Weights of a small mixture-of-experts language model, trained from scratch on English Wikipedia: 315M parameters, 64 experts in each of 12 layers.
Below are experts of layer 4 (counted from 0) of a mixture-of-experts language model. Rows are named router (the router's row for the expert), down (a neuron's output weights, with its number) and show model dimensions 224-447. Each number is 128 + 32 x the weight over its row's rms, rounded and kept within 0 to 255. Numbers have three digits each.
After each expert's rows: "comes before" lists some tokens at least twice as common just after its tokens as in all text. This comes from a sample of Wikipedia text that the model never trained on. Tokens count by the router's weight.

# expert 9
router:123157100121114126117096121192096157169089139082138109129135099139166157095107113152112136114104180090072138133051159128120096145165136069175138126164062126113136166140109098132157127099153118130159174145142152103172124167126156140150092159145133169095185105173094200118085203157110180148118137136039100133202129067191150128147074177142164190156162078168145173187084141143104193190137158171158148164082140141114131048135177158099074156132145180123173148129150183105114093130181102085073098119082088103122086159138158101140081169156117118128154119170149140163143147179154121134136105161176149153119132093102067105167088099108139080085136113110121113157175139166072100081103
down0:114184074123161142144084154142152166108093123118103112129117156129167126111102112111199073128142150105107093172140136124149113145123164052149126096104153077094094086045173139157152132156106131116120118116129115132184087136136145115084113137120166115127131157142139153172144116112112121117139087117090127110146133125152156130123141104145118156137168053110116154126082187135144130107131110143068141099121242115107167093120102159156095116130107056129109127080093135144132147159146101101112057133156127101097114181171105130145091196136109153124145197120104139082098138147115121128137128082119121191090115054102084079105101113087139084158078097117118186104138176127099063132128
down1:075104061146167189116148140068107168088166121144112136150136118119154081125127147144135094153140132137125102122143101094127111100117144110134061106052120092140086155182141094142151145152164204146197164164103128119138092233187149198147151060158142106106123206108118144130092151183125086105140135162132189110174158136132164113062101134173172131065112098173136091129125121150167147148110106066138119120180081127074164120144202127113137143122106140152087121131119125100088087146109142121104121084122152134093121132109135123162152092129067077175153103094124116138158194133114165070106102137241110165172156144156078145114126131105111154151163082116158109117162119146138042117109
down2:112133111154163147117096162114116127135133109086118060124127126170187143162174184132115162143089103160131140128093126154149126088132132150155122144126146166137126117146161136158097148129211123106232121147142172177122075075141104163117135087111097155112152186189153148171194138141080127136097113083144168071164101198134141131090131118149107094128122124073205130155123153111123131110096121112156158091171141105182152104154073141145094136155071100086129076110122151096104076081144109095108120134129087136142142067120116125143090082088150107141156066122131089093150126113080130135145179142156160138127153101186129128168144133149165124122115104065140102107153076150104112102055
down3:162119137088123088094153155119137122157059170131139167142112149135080155115130120088133108126115130106143068089144154159111113143144099084150090141111146133140114182095176099133135114097160136153127082126115141146153117096195175093100097063122158171135118094098131102089209148111163117144065115124136137143097085133083161079150180149180091084089137129138162111147137095114136216147147172080121156113153133109077169148108043119098134120143137178160159148071112109082116130136085139180120136186113167083076095108083150120115122118105178135164167137072141102084129137129158134137129129137129110121115129136142127174077099124064076107159155172131099134137102105123139112146111
comes before: "1", "2", " years", "3", " times", " months"

# expert 21
router:187133092111130126144124096126175151112116088104150079182131149081110113170144126130158104153105170122112171126120171074130125067131168070105062067190121188114120092172088087154134120090104081186156158097164082126129128146156151104186071141119145090112142118133127075165104086104188152059100148122153138154176130097134108085134130140093139104135108161131136191125128148126148120157118113136115150126125030109097140140066113058065131108120100095124111099175150104090138154162108116081155134146160183114124137172143088123147158117118120144124172112177144158173124085151135138091111129093144124115126158151113113082179099128112134115122180166159067172069174124078155166112148
down1:101110170136148148061178133112106121150089119155122162079155116090158130103122153129179144126157056136118135113150088122099056150106145086120165152126143123133129129054102170142166168087161125140088084094131128163122134103131144111140150129115062135122117143166118147079109146142112131206148119172121156117155122151115138163078093117158103136168145131121173088075077116140118098114175078123108114113149166160147167107109161137141107125190130121190135148085120117151092096110108128165147167159110097090097134130094115168153139104116144142089130104149154140096117109055147127132162107099144105083151074138134102148069118130083075190132128126132196158112133039152110105149104
down2:166140132163128183108144184130128157074088114099178165112169100163143195093158081133127079148118113150147093190138138105101131138096087171119138138113166088109147148118078098168080079184198136073107134137111088091122152116062120152184113106106136103127097179121132171147112123133135125166111153097051178151105095120128126156079115155108124120080062125109157159122039114118108102130134198111104150131154162133137131156201143132100102156100093134151176162084134159121185091128075167142168183113148177189109131082158140107159093165109077138088174108113108119129144066133129073122138150110121120172179184127126153138063142141084078143157175107081137168138173069122133161110141
down3:112168154160216112146126111131186180132132124169110108119150179115124159141159065112101103156120158122116175156116109094185074103131119098081135146205160123171129177110101113152123145113169138165126160105096101110148142135156139111116136166116127122112132179113107132120177160126186121087149059125177093089121068118114101101132180094148124170104130127182142158099117096123143131159094103113092161097138114144094069179191121082157120061111144121158109117080142167126178101132164091107106150094175145205066110151123223155129089108129144183115181119161184150088118117127140171153139116140157045193143157105126105133079080123158104102138056117149121168113151104118101149113172
down4:134108116154153138146176148123210165129117185085221110135093107100139107154106126103098133112070124104106198133147154141143130140160192188127100165145109110149113107107081170132183120079157101206142132105096144108113128125116089118104148106161169106145140183170154097165127113138093172110085133106170198145160137109108134143100097155130130161151142130161100074122110165072184109111161173123171103077166107141126111135112054050079197093108179153101206131100142150113146124129127164076128100155137142079102078122099093106183123085088114134134172134115091204101053148132090125135141183157147142104134150124117095116144134114101174123125071113105095107171072097097125117160113
comes before: " |", ",", "\n", " (", ".\n\n", " and"

# expert 31
router:093126120152143110117096192126115147095116131071108149114176107151092143114156172157067178152149080097179135164091131122121115136181130173157162168097159134066109166107154079166154103151157117092166100107130127078093117078122125126087141091077108179071148109073175169147132162140104106142085173159114058149186118083138134141121117146074138169076202140127110183152142107120089147192173164121140160133089125122087106137117060149132111075131098162068091090081086095098066155127171134093061144115126076093169126131143185163116087118133094177173157109184102068163132160131151146182143126154139162138139163074088122145182099116113126108097145105099086100127093118162094107122069
down0:106070128111138132046154104161137117214134208071181186204201085203130123087091113156110123165090127111103203158134092123121074147178104095152137094175168161153122088101208125158166145125115095097179118147183069143106172131065117081151162098148151139138135085106123133069133161098120095135096159138059091155180104111144141125118091124122090143114138128096101085135088096159116135156146111138122087095108154137079113114162090157140112101104138129159087116152083104101088134154115105137144161100121103120148093100146147095141167103090120103159118075137104127139083164140118098107126162184088142167122138121118054110132118106141142126115162079116092095114138119138134113143066
down1:138191165071120164136121104081105119083098113111157164073131126222165134125119099151132153091080128097073176159109105115117126151130144141119123135178126109110116147087190170114137154087091104141206134105147136090137112133156186089134148073137084120159075164102182135106117125127134150112140126163112125129129080161130094123102117110148166176142200091137124110123133123100179130086069108131145086139191163100129128141192134089183118154154126088109110097084073070163120124111113113118099165140155142102084146133140072144145071071073152096183108171152132128133145137069062136080117144174149136136115087105101117107101101172176175114156137068109137148098130106088147152126104
down2:174123160125147147117157121072061096123103140095158198102228222119114095135104190152145099134182126079092104113047137135077129129125094156078109163142108127112078076154127081128136129124081091051180145081117109114066167084128117127133164156130152126147113076113124101171114127132145150124143082119136169136144132135083107139156091138132168069178128104103100167149112107147144107116113120179077147134127167097148134114068111085127143132066115142117129066094105133192147105150169203105117135112123072195201139093117092108140141119076101129139134119116132087175139144184156140122149171130102088132163070169170131112175090132153127189142077161123158106172130139158144141124157
down3:148118158148202093103119145129057110136145079109083130166214157080116142197121128149110201119173136099159137158116163102036139137103148098110085117062137170101137160048133141142065132072101167106128085147138116072146147102118183150135144162171201206069107121177092138199107130071172121150084132165149148110115098109149169113143144142121153134112149105137131139115106114129145092108167116109105145122093119154134111156070151125117093147110117068055156133167076148140132142166128107131171162170150180150055102127116112140140161185109143136086154076055107133110074125173071113117134179095156109064137144171089142093131137140084056124101145064100174085127129117147102138101135
comes before: ")", "):", "1", "2", " States", "born"

# expert 8
router:163130138178151090127166059108159137154103080166117099141160148148139124135124084114139062180125112098057135149150166143143146160091109080162171145196062148145141190153074167095128142149192090154107152088138137163197187111142162098093088136074143134152152126200108196110163193138095133105151105117108133181110147149121105164109092149124150084140099106165102140129110118063133145148113145152193140137145117061148090091093117072163139130127104140123142133162078111153125047084160177156159085171108119110077145178081028104116092163094116104164195105094170107119165107143108107108144119136128130149077106122110160136146199149113143128090093099108150130150116172075151113163133
down0:086073147108135152080133148117142108169166114117110144125122095135186107119193098088071107116100132087119123167085076162146119112150119097114109110047150120130101116172135119100105169107169146126099083145084172143082203093102145178159128135103101109135095120083162118075155132165095107144079105158089136154033119118165053157080170132080097147142094123126100076182130152199121162149137105137186115120169093177113116109148181130131212124154068174162151146111183160140131076133170111098123141163111154083167096152145101122089155117179104140105140151143139201122176144148179099121087103111169063076190185076164112160131137110108189147163084134102140098132078086122131149155157
down1:132119165100209149123144144206169186103124082092064153144106109126038120128152145187124144053071169113127109108132112187112105081148099147099174119165066103099173111088149138146156179092109129151114139142146112214156186137092158136137087165137098232103115123121126142068144186157088100136077078139179090173136127124074164096125114134146061130153142091143121154067126080128119168118112135131109170136129178140153103137124098176148109115148130098127133152112122086173112105183106148100071131176114096123106127131151125141143200134157092115122171065126130081125157120104157099109088132149121099134137149121126187069119191112138149136170147126102110093107097123078160130126109
down2:112117148123080185107163154150142123135122094121116097124114121076099121184105078096141129161120115198153125151139201131107153145067122145145111162079130185114128118163127135173144165061127153119089116126130122081102062115107151148058112118148126138139185093110126152127119131102109109115108150143148148126127143109093151100110104169154122117085116165156175131143120123160158170141102118074157139188156209169145187130122127135076134114177125160185169122092065114178123160133145060109127131131081119145103100162169119144155156129149080152155252139160121095061220137119117105068140152099167150109173118118133171164105127167137171083113103094146117080141168161105156154128145
down3:091154117148158148114124090172147116148115081200118129112094109134121178107096089094088059144153105164122152165158096129086123157109111107104107055179079135130134135120164125118155077134094198104095144043227105112113183136142107169110052161122166178130129106150104147107174167141101115133156115192142121139152164101107114139107123126139133131111090099107156129173155173131175074138113138137130142065131208154079176188218091120106079081099144097160093142103166118154154151132118156118155205092113133139089134118135135110140167106108102068131084146124158097173124135124128162185155111133091166105131151146074173118090150122124113099119142129115103150137068119162131112062156
comes before: "1", "2", "3", "See", "4", "History"

# expert 43
router:170142059077091135139135136171106142143127138159117116133079077083070120137155115091125048165152152156199172193115143113126121145071111135175129135125114048121135077061096161114110096120083181168079144146083133163126137180166111101145150096123109120155092144204162105116087108059123104094140163126149146098070130131113151058128110189147108171068064158117124077113173150164142151088149171072077102172152109119141141105125201140062090123178090164177109062128144136180090078142130127112184163119101165149159148128179101093124131144141110077100119102112112149091109077133112120139090123083110175178158150183208110189105101139126146121067135165169090138125113122116165077085191
down0:129107142182179137100126086106109157146145136111056071141068155107126133136093128151099165136171121132141161123070105126153153110100130097062070086121168099093118128117101141098144124096120153158126096129099116142087117074079084185125114144153137126248097140077145110049170183111139070124119096176102123171098085132131123118062134148120104133102107143092161122147147190123143150115108141161156127171136120148144158145137155141116160125139121161141142065059110145137159145167116115117128149123121122173054138160119190129063129145139101128122103111152088123147105159102170127119167163075109183141127131166166106183178090142160085119205111149088133067104207126135178123125075
down1:118146148183162154146152101076105130134115108136121164159123083093116119095107126202098115140163095088177137134156157029145099145097093174179142108074145112120090139151129118137165077107150064140125137137139123146165103166110122101091163095123103130189138092150109134152149132114085129135165135137106115116129100094131092120110065115139146124108180138083135127039118101080140139086084139148151138114128120149080139068132138116093163102113169080090111102151127072115174102108153169160077072146121176101157094065098103104128141147098139089085140141143109177126137139111119096200119163140180164184185112162088125092164064048179112125159083167131117105115085161081146152126127
down2:093120160161135120146152157137154057172116063110139083170131161096110088120126108176116121150124081074100086143130130168090162131072134090138141149126122138175086129132106213125149118090143111160095141096084127059136095127236108178052068161127171110111117140124116095178055082121130144096140131122151131144124150107143112142135115139151099116190090113162148094115150144187129207130123108178082141199193093079170129153182088104147139153155144083134144102142144155107110112171102178109186177183118117146149087124158183111154131100081079146193124137159111154113107142155102143136117089141145168155131126137148160128158142111154131148168080058176107058145167114112092115107119
down3:195133189112058083154094108169113110137214130114160105118175056136100164157092142113111202125099130107110142089116083107107155164110185182113120140181087134111139116116181091098153083121083128144129125188114131126152075142092164166121152141140171181145082107140140110091112160147087141156102168133158120111149053173096144094176071123153121148083127127179118119056124117121126140142124189198163166127149185147142123185054122163119117137135120119137103069083027127191113126087070136110107120172139154138118216103081134127139122156057121076098133114114155145088175129147149166141121145146144143138184156194121122106107132070139093084131181106124138139106108141133152146168138
comes before: ",", " and", "\"", " (", "\n", "'s"

# expert 54
router:154115119079129117125138029115140172112146142075129116112162119142151170094125119152139035128151173078139137127127106190165154151119099108104116123079149126093107100126147090194137078119069103118137116106126111115159121098123127067098146129110121090200104188131103147093130159120097117108175112152158151162141181133129098082162135146136153121132122122152098110107127110115149135109072135125136139129173148104097110117088132142129150132105081140143144150156151199102148120137099099162138065105127123145094139095134073138132159125146105135118116102134109097114153117083143094138104113165112129133141136142197094107126165121137113128154137097171179087121142096111083088133225
down0:057138095117097118160074090098241158142124120107145091118135120050130161178137184122082160152122201094146140095128198143100088164141113106140084107141065148119127102093123107151130131139111140155099200130140147128142195139128111045146144133144079104184131157080152124122097100139144056125112122110098158100185092104158145139139122154092128185124157126151146147173130148093162162122130141137110147093146125097090106098144116138103120130128140157202122152110110099073147167120145120089151112122118142170121156141087154146099111081178114100094104120099172212110102166177101095126081120104097132106133103169122130110100140113118207140186113172185140147105097122078153109105088
down1:099150125148107094074126091179121126203131161152115164176117127145120159102146086117143117094119188168137117173137134120101144068192093138128186110128198148138152111152091149106103147143126158095107103150133118199096069120123106133151101139129127065111158123088092122136096142102098132123109151160094124101126068169108059072134118177131148104164100092122110146072119051113167140123122179131158106126093135074083137123134150112139132179160175118148134148131111084090143110120085148128158132144141114157100114148139079061180117112061093109082186126176104123122167195169132135133114171154100079109149166122113142145181159169130144161105118082117138117128168105161148147108068
down2:142091188110165153151161103070181087127176115116121142147138148137128087079109142157062149126177106101127123158196111127073110144101115164148170139091079114129121108140151155118160157084108144078133166185214150138129091121167166101074132067108153171102125113177111120118091146119158117160128215096142140139110152123121114169189193126096134127130196175208125140073126128186078164054146080085128145159150101134114106110178124147156101118093152152118072142143097114115088121160121144122138126091142130117175147090127178147165167169093156133159100200119156111144119117114105133112189143167125214165207163156128105179159136182109161160146139116120057130078090156108164137143142
down3:180149102098085124117132155104161126100143161126125120129121185197172121134188124092120139182148166148133130119132075112156133094023196160172144111073158145097115140084124112119070135116108146110122073105066176106119102079170143104102116153154111136095150129127123142095093140152104083127089124098148106132125120114125115191156126154181111191176139088124102142167102167149122086120137147153160113179138098160124124133092099125128121161147124166127159149088166125183172150100148143132131082117144069131072148194122132111188096107076105085075097096158155093141113105127140158183103144112098160117128097097064158097050131134107130105120164125114094188168124189156041090091140
comes before: " of", ",", ".", " and", " in", " to"

# expert 2
router:157126172120145135087195131102126117097149130096150142094112148159131119114079106172135077141096074169159161125146187114135151142143095142118108071126137157104089056098107162149112122100104102131150091137191158214085055150121131174180115147161146134100121095143121123088128135178116182132118120147102111108137126144130150088133117120095151115160148166126152146083142144109140119160181061157155108172076110195148131125145112117131145128107120069136065115105180107078127139082111148170163111170122126129094076115102128144139070101114135119090133146152110110175140186127109175097102167196124155196157125219161055158157144132139155104076097171169129108097093127158113068102124
down0:155165152138134150128088101125095110197104086103125104205119091068120132098150129113123157116184098167137169143123146129113131137055088093132150125142104211199144070142142126074095108125150111169153157203125123137099132108103128076147137173151116083178106160143150113151119064177158102106129140151130127141158104142091127126089137074063093197189150113124105146150109140120093200159157098128160108153133169133140097128136129110151148161073143157174064082037164167165135084151056092096157102114135099157132069091163160141146114096133151127133054094123139164154154110137131160174111144139168123157154109098114088136095104125096111124152179147087107112106114210157142174129136
down1:180141120122104145103148148125092075136121108102119163208105103139157146196159134120160082135168137139127146097113165139161068137157179203160105144135137136184086125109109138148137141154105117177133084146147162100093084184164137137157103098108053078169115083115146114178132151047153121127097123148179125128094152114171059073103122125081134104070079134129142091096165124156201066147121168140136113176091111110130122148114142096076138123135108151219070142171147113145157102137097118148091143173071125147175149104164121097188134093137121156156076162131068078163081114156152164147136140138152094116146138113096131120107174125090106052169220072176135184150173190114110123144146
down2:183175108128097164083122093122134136135108149164121122125124170106112159113157164127132125073132151155120104064148104137100100147164088156077080131129088155189143166103165124100136116152128133159079074141077139187095113107165135123102103177141081074116093111163129062161088130131076090112120097088114146091133122092132103169191141136126146117154124099150131070137089158122147142156131108145074075210113151085108197073150140114090181092080097103140126155173106156125136125097147138125137092153111109119172148179138170060149122107082123171133060140124138135109142123152051110196151147111135161134107101077097163111147119118110090059135080183134092129147134159167107136135091
down3:145133138114112109122129157081113123099085076122112148116166161185086137169096153167177116113111203116124126082171142128084136118098099149146137138096147139103089083084163083141099148184109120120143134097151161137109111169082171123130099084146128185096168136140177126127139160166113180093138098168150106128164092168147157102135108125089166142125108180170104105120090099122124123154128103157129178144117093108149103176112139110134086094100147171120113117054132143164169140130140102148116157088131153130130146080116188157160111184158125106112122094130125111096053124109131119187104146194149133134139166159137140134104081150177140049131114144164112120140081118110087155121141
comes before: "==\n", " ==\n", "==\n\n", " ==\n\n", "===\n", "===\n\n"

# expert 3
router:139174104161130125111127092118169119232152089153176130100138127094131122181122172118176139123122137126121096166090077140073086133151140110056222076092133183142097112141133083156116138112168135136167166155104122106104107166138103103075136186123092113162121140088179102125135095154113183178142129112158107139179126139122117126148063131120171154085170186144132095127069134156104084186118136114176173107141089115082118119101083142173153129079082102180137110114130126103149151124076173071128137192161119063155139097141155086181135118102113176152125116093130116120167150115141114152076088154118087142151135151139123130168114072149064080175168165150111121171106100082153080138109
down0:126093116172132115138111128096130132145160162105088167116136156163131114110085124129099119131127130098071118117132075112136143085123178139159084114115055148085128151167186147147163092092109216142134127143147159160074170092174135134126137174133142115124168143097135110112127165185162136123139154121176105121146094190086155092149144174179130079086139103126090104077144095090057164149078098125183109184150077125128119124147163090096107159053146076153127144101191050158108160155152167016091069071094139142109112135139117156134122147152067160092143140178135152128123120123106101120108113158152139085134115145155120103098109142135141164148125203117108114118147153107071128124146
down1:255118129104116166156122168082172157125161118117110129133107057103105128088090136138142121160180134089144074078165130134126052099166140102169119077140127149077111124169147127120074160161156172111062105120114148118126128153112118140124134071163153140156158142111171112088108099129167146168167119184078135129121129081118110152170164067100105153078150160074075116112086111161086117197149120141143138149169160110135117142149156169117146095124177150090107131171168115137094116117183182121112149145134094180101086125175130178184095145083124168107130137111170092083177127189124083083109100131147135148165103105101119180123089152138216171162112101155132102112081154086124105100149
down2:132138129066166145186128190172088084116162138112101090118067143182199140124112125154117185147182125192103093139177162090112116053140101113101091122108085093177146150088111122141118140166130150149181090147087094115069124109117148114101109114129095147113109114078102128131159131128141120131190096161106165125165092139119168073134118115110169074096170116138162139145126108172131132095132159097089030132162100186118082154157149126088178065087092151108124147104126087104167120074140089133160113141068091161112107145199122100127129158102147103150143140072147083119096131136155113123038123111098133062130140151130100183149130147137152139108121202161116154035147118128178141156148
down3:159142153088103166143111150150141137113152151124127111109138108146158130098124158169144104176186186149160067128191104123156106195079148125125119147167202131123132103100181163059112105147160038126155134144161109095093042103131148143162131108103103150100131175208089067147156114155093137103134138104159142119131171124061153182121152071092121095137128094147139045062168106135082139093089212126111129080120072187120142157137158127111121148144058122135116186103086150150100194126119117167161120130198100111110107095146122152107144065166171151131107096119121186102131098106129100121134070045134101112162180149063083166133085051105127126140100157134185056120120138117160171168127
comes before: " |", " (", "\"", " |\n", "\n", "\"\n"

# expert 5
router:136180152168088104119123102170159060092146176144121136170102098140072189185126199119082132134138133149108087105070075175135121089148122156151133173149128112129089177075129070113092139128153115092105083129064118112148118167103131150198146134095131190082106058114160167119084102130144172130113127106123169179151158088144089156143089087130114115093184175135161175155136093172176112210180084122069094092119153124146113089152084137138091196105076162086159126095112123101126148136122105111137117157154082122203138094164171176100097141136133116165152112145177083129124147109100146173172082145177078131111149126119153146109105126080082119171173139070169091205076096124108154129097
down0:115143084135144082141147119109099127156193205139144059180189067118112102107141081190138072095113112144160141081089163124130137092123120108113108120187104131169133182117116071104152090165149103130103175083092187102143123077113107144105128119134129184103136130133140127134127147153096081096071174191118160120179125113071148165144081123125170129141146111105173108071135178156181109150134095178201132098137116090140146126078137154181109177095146135131140137118086161157186109117174113109076114145204152139085135090114115107085139169118154154099118160089144164131096101236095063134101166127107104108217084138074152105140166065116083138111209152104123120126091152138123075130125
down1:139105145150134167188133117100153091113138098139112153075159140062113124174125094099116128158133111136122111107129052174142156139149070100158153166108185108111098122089144170126154134084167157139101148131197116134171125121098056142096041178157145153112156104161139163188135146166132128068096102093122138177131174038125146128115137135154190138112113173133115094120130164183111134126096107146099206135068101140124118099087139085108098109147070092151138133121188071089140107113135063105165120096093140138160101147078106132100126146153116104169113082162113133128170152174165180121125147111069126165139061136139136124155117120147134147108158126201081076112113144119115077090112
down2:100136166133149106143150116117113078135073139131098144149144128120099090101049141095152130111149076125151155161138099111137169168152170165159160152118110146124149149085143133112099122185098147096129089181147131180106130131132087149195110139154135149102132110110107172137123127143135156108118144122140112132141122142150183150159138118041151111143154111169126056242132123175121125116118169158127139137144126139129160116159100167087136111114117130179191129112113094131185192103157175170118110187202082123101082152096160102140108105171121068123129143121112094139118158139130138174060129143069127156127132178149162154135065183173150008101113104119096119170178134064167204088181
down3:123053128125156116139143091124170170103131069136132096131181168117156117138124177095135145152143116169123141060078118160114114139064113153083150124097124144156064085181139087182090118174139123170120116151091118080139086154141112148082134143141147104145094175144153115097150148176128078106125123156111088139165148130105061160114061159128148095142139110145136114135135114141146150107151112123144129101112145154108082153134101143117137159151157077112089186166194152125152162126123182112174124134134110128122135103129121127123118137097168195115061178100163141123124129101153105212134146180096159088143133104153106170129177109102134193123118142098101074132175115140120052112159
comes before: "1", "2", "3", "6", "4", "7"

# expert 25
router:100158094085139094135209121164131119093131117140141109160066126103134101127116099107115139142109125134186167097121146127155093126132152118147099124191066160127129087120095116120132084098079112180168163167150112112115139133154098093158101115102131129159141110151122074085071095087128135121119131115167110141128149088114114033107107150108102149144150107136134146107150120103149144127140135085081141133139057086109135083098158144086107083174094127154094115142181090170111146077135126108159152133130186124095142174157084132109185152109125133086165185143122184156149119118125165170118161158115145086116157157162091110105149097181105122095123137140080150092125157104150067112099
down0:120077169131143167149123057070181137102129088121077140122126171115085134112135130112106137106121179127114099160209120145159111156116149122044122082081156175175148176147069183170190138133148225162103171088120110127082130150123164150127100172105124083168085148132108099135147127151143117169137128171144165094123116072174073095140092160117147115148126161145087153105165111163090178135140139125166142065128170129105066092105132113152065071114157103151138098122143076104052057134161105132096148120079118157122124123133164147138121118069089169123139130116170175089167135150070148130133156187084168154108074149106144069104128187145151122136167052165129094099119182162134140094164
down1:158169076107240103060173095140077114148146117119169122096121110132109162116111144099088087202136054093105116076163118118178131097131184174133098101114098125152100151143084125156185088181186141147157170140154166101149105116120123115086077151127109118110126093139173169109077090145117136138121156124124162163144144162128136106166107119180138151154066127116213081138132153145180132127179110161117131151191095125144156124161135151110137108121133149105138126146191162092064078161106133074122114123105076112123114071159087107121113156144114138138126146109106188146137090150171103147155181170125136129122167126138127097128121128120129098080169065116121108142147151145082088158135
down2:101140124157128112108161120083084186110117201056153162159106090138080132148120067136052093165157090081099112147085090156143102149131159104120122031134145186139163125125088080136127138170148100140175095118092197150142120083184059180114124176081093125048089114154126063080097136142063153109142121120139162188084128122165107112173192127126157133124154131199059142127120164127146131093087101138082115066123166083100131125118116114145190116204152096160146089116104166163120140108133152151105143100100095115164135123072116096173109152125128182181081144096139073143153091073107124114180149143135099103112141141141169126083112150157142172087089149161133084157166080192121126122082
down3:155176159102100126124165143097149157131097107119160094143077070124155140144109113170093124137036147174128087114124120112129044150152078110081152159168107123154121117103129103141157147139190136193098167116147204103137136160138058065121133173122137093107116147170130152135144104176106179082073187168106102107138152102143071138129210098139113117179092094136093145177115157096170092165142108142104137069108074099085105142112123187090113127172132087146173071098137112182113142091081101172130092109171125150109124119194056146148153143143132131158151151115145137129062088154142102191122167149143138100096125184097137119131084127146094176129115168106117178122175152052130106172155
comes before: ",", " and", ".", "\n", " (", "'s"

# expert 39
router:080116134110098115097071187126117133082085126103142172098175117142098121122166192155095183140122102109116129134127102133152085126189166161112144167087189112091128141150153102163134149140141144098162119123106152113086136135110107149095123078122143188096108096075149140136145127122085141123066166169084063170185133115145127174098080110106127184114203153162148142159131074108131160184187172147170154114108161182155130116095083139075105094135137179091106130076101136129103177155153135129067142108175082105129099162125186115128072135125102181156122100140095081143158175132146187182183106138107106137124142086075138101128114128115116113100122112100059101101091122153108154183070
down1:150110124095123146152162157166200144117089155162168097116162154110100111089129142161154107125089083100119086137165103119156114153148124114112179119142098125145174136100139161130089132110109094112177132102104142081156132145104130142137136145117112113124103053067143136157151190111074169122104112154186103132154057099094090159143153084138122131166158134067127152099154149143181134166146127112082074127123146094150107183156137089152116115144123149171112083126146165134075106074149109109125069144060117077112151158142149138130114177150109139129118094157135098095198145097102110143136113147105113056160110173112142089149163122095055107118095123086121086133081120231179117107165
down2:167149071116167114139105099113159142111094102148122182092145158130171082168132132166112070156136148173121154114128067112183120137168159170112128117063109144157180142140129091091145121079129108103081120130130127117122106109066177142068119129167148154110146196114106115118159156177140102196163105160152110116159101120089091100150142120153152132084099147126176084127110101097100116117058152110146110110123163141168126174122089147153063144111160108110138149164111173086066097156107157114174104125160089188100097152122132124105073132136137131041157078120071155165121165099114139081139168097155185118110166094148101126139158134082081070156108132106045122080183088172111150104080
down3:178150182094111209128125104093078124129113139152104161089120155165104127111060172115141138141130130151102174141116111106155099068203126134149090096094146126164149124110121125096097162118112135123115133144122171152115147155097171164142139134165086076098127140113152185150077125082131187107122119116139102104165184132142189163142109119092143107223140047069115133120122103136080159122135111106100123163131118110140180132112124141128124144126151143145177188151094125111148117153106174076096201089116116129098152110157131115187136108165164141057072131092206155148109093091067211135199128117189093098108103120117113139127133147134086132114120148156135126144130144110163134083155
down4:089131142143182141148116095145048092138107111146127146100122124124104111154167126159118152144045193163129087139130115095094148127130120134121133117116132086172105132132209163167142165173101157102110126189154105090113176111111143179096122125112095129142099145089098140115110104088088090108154145124141153153195165065043124136155125079121102106113103111139124178147035198084124128175094146134122096152123128166106145090118111169097084127142111125098168109183146117166158117140103120135157136092152185110107118105128107106062124099154147116173154137148166196103141142122116110134108154095113042150129193190106123098143140099173134159167111105151155155157134115132164169092076
comes before: "9", "1", "8", "7", "6", "4"

# expert 44
router:019155115138059094136094134142106150114150123160197161133184157117119124077163110095178182087175147085108163131138116143127160151167118109143134131085106148121157127178119140161124083094077134151112074127097091133177189152166121095125128131185109140078078111116190146124138112079116111140163126155108113150150121130124108099075130186107148056106067081108100135118142137146156154138141185105185152135156190139090140080195162146118184093115151085203102218127171109139116111130131095075088094143137148117081171138072172154150172183143127138173135093096143117137118144132185114119132139130173112131190131115168085093124104095185137110116055146135123080119156130123218151185081
down0:125118155079093143145177144066114136121148139155046126167124086143164171131148147159054088096117136150124098148132140105044110145127199043092185219136113172125120090107124116109160155077164136140198134189123105139158091145174203073134100189115089163087116113147118132182103077093153080110161107108114115070120080114166192118145082065136080117110129122136125110087125185147108099188166133139141105105183140185119152163116104157119111076155113173110148145116155134136130085137121140088137157173113139188198138103097153155157098102133189170202141118132167134146155132079143117169077082126149143137126115168154114154139079149126145130147079140168154125136175212166144167137170
down1:120111175155095173138160120119139130146092093087099107137141111167092169102113137082081136135179149173170169165141135113121102139124163173082174117103098198167107103148139186093134144148178185120080125071080089118151088121146158111134136173115131108113164138080109092164124153146142164068103098150150149156150089114157115110146136139149109150140095134109134136131070172118164075111117164113116145126067167087137107148103161116142154117146126125149148144090140103097149170144126068141138139136133112165100084127164209157083140104094066127136141064127117119062131102156170108156121143145119127167134084097146164055112103153068136041120104129101151100172152135158108134101172
down2:123152122129150125133137089159142142148126150105083126192118134132123150164121199139111117035112176172105076111192080159112140118116161154152135079080129128117115123079154132062140103117133096129144151092142192067131119116098155170144156119106125148177121116151166137157130162076153164157118109120094095099154170175128094115170188163095182124140145155184104113125096100181152126100144119117110201114132129078160175096110154198148131086092184202123163107153106105100183101111099150080141128116169159078159126150145093081135123122083129105116152066075134138083095125172123122167110172083111199102086176097115170116122159163062105182094161118152143142147115121137122131108205
down3:160160143161101142184099147125100146159106164187181047142171077173107150098116115147191107158152112177138116088125065125133113145118138126172107072061131101145150122071112133085122045104199159118127116117109109037149150105218116143133089108115114087135143066132108092130146160119185048151131070126122107099116145161097134142142128122134113147154140149166117143119059131158096133126094075133132091152073068047156190100114153152119118107129127125107101110133146136080137134172129187172140159089132091158081114156111198114140151131117132141117115080138161165076111135145086148166145153082175127070115118120103179054045127174099115086153130101099195156145137135125135125149128
comes before: ",", "'s", " (", "\n", " and", " =\n\n"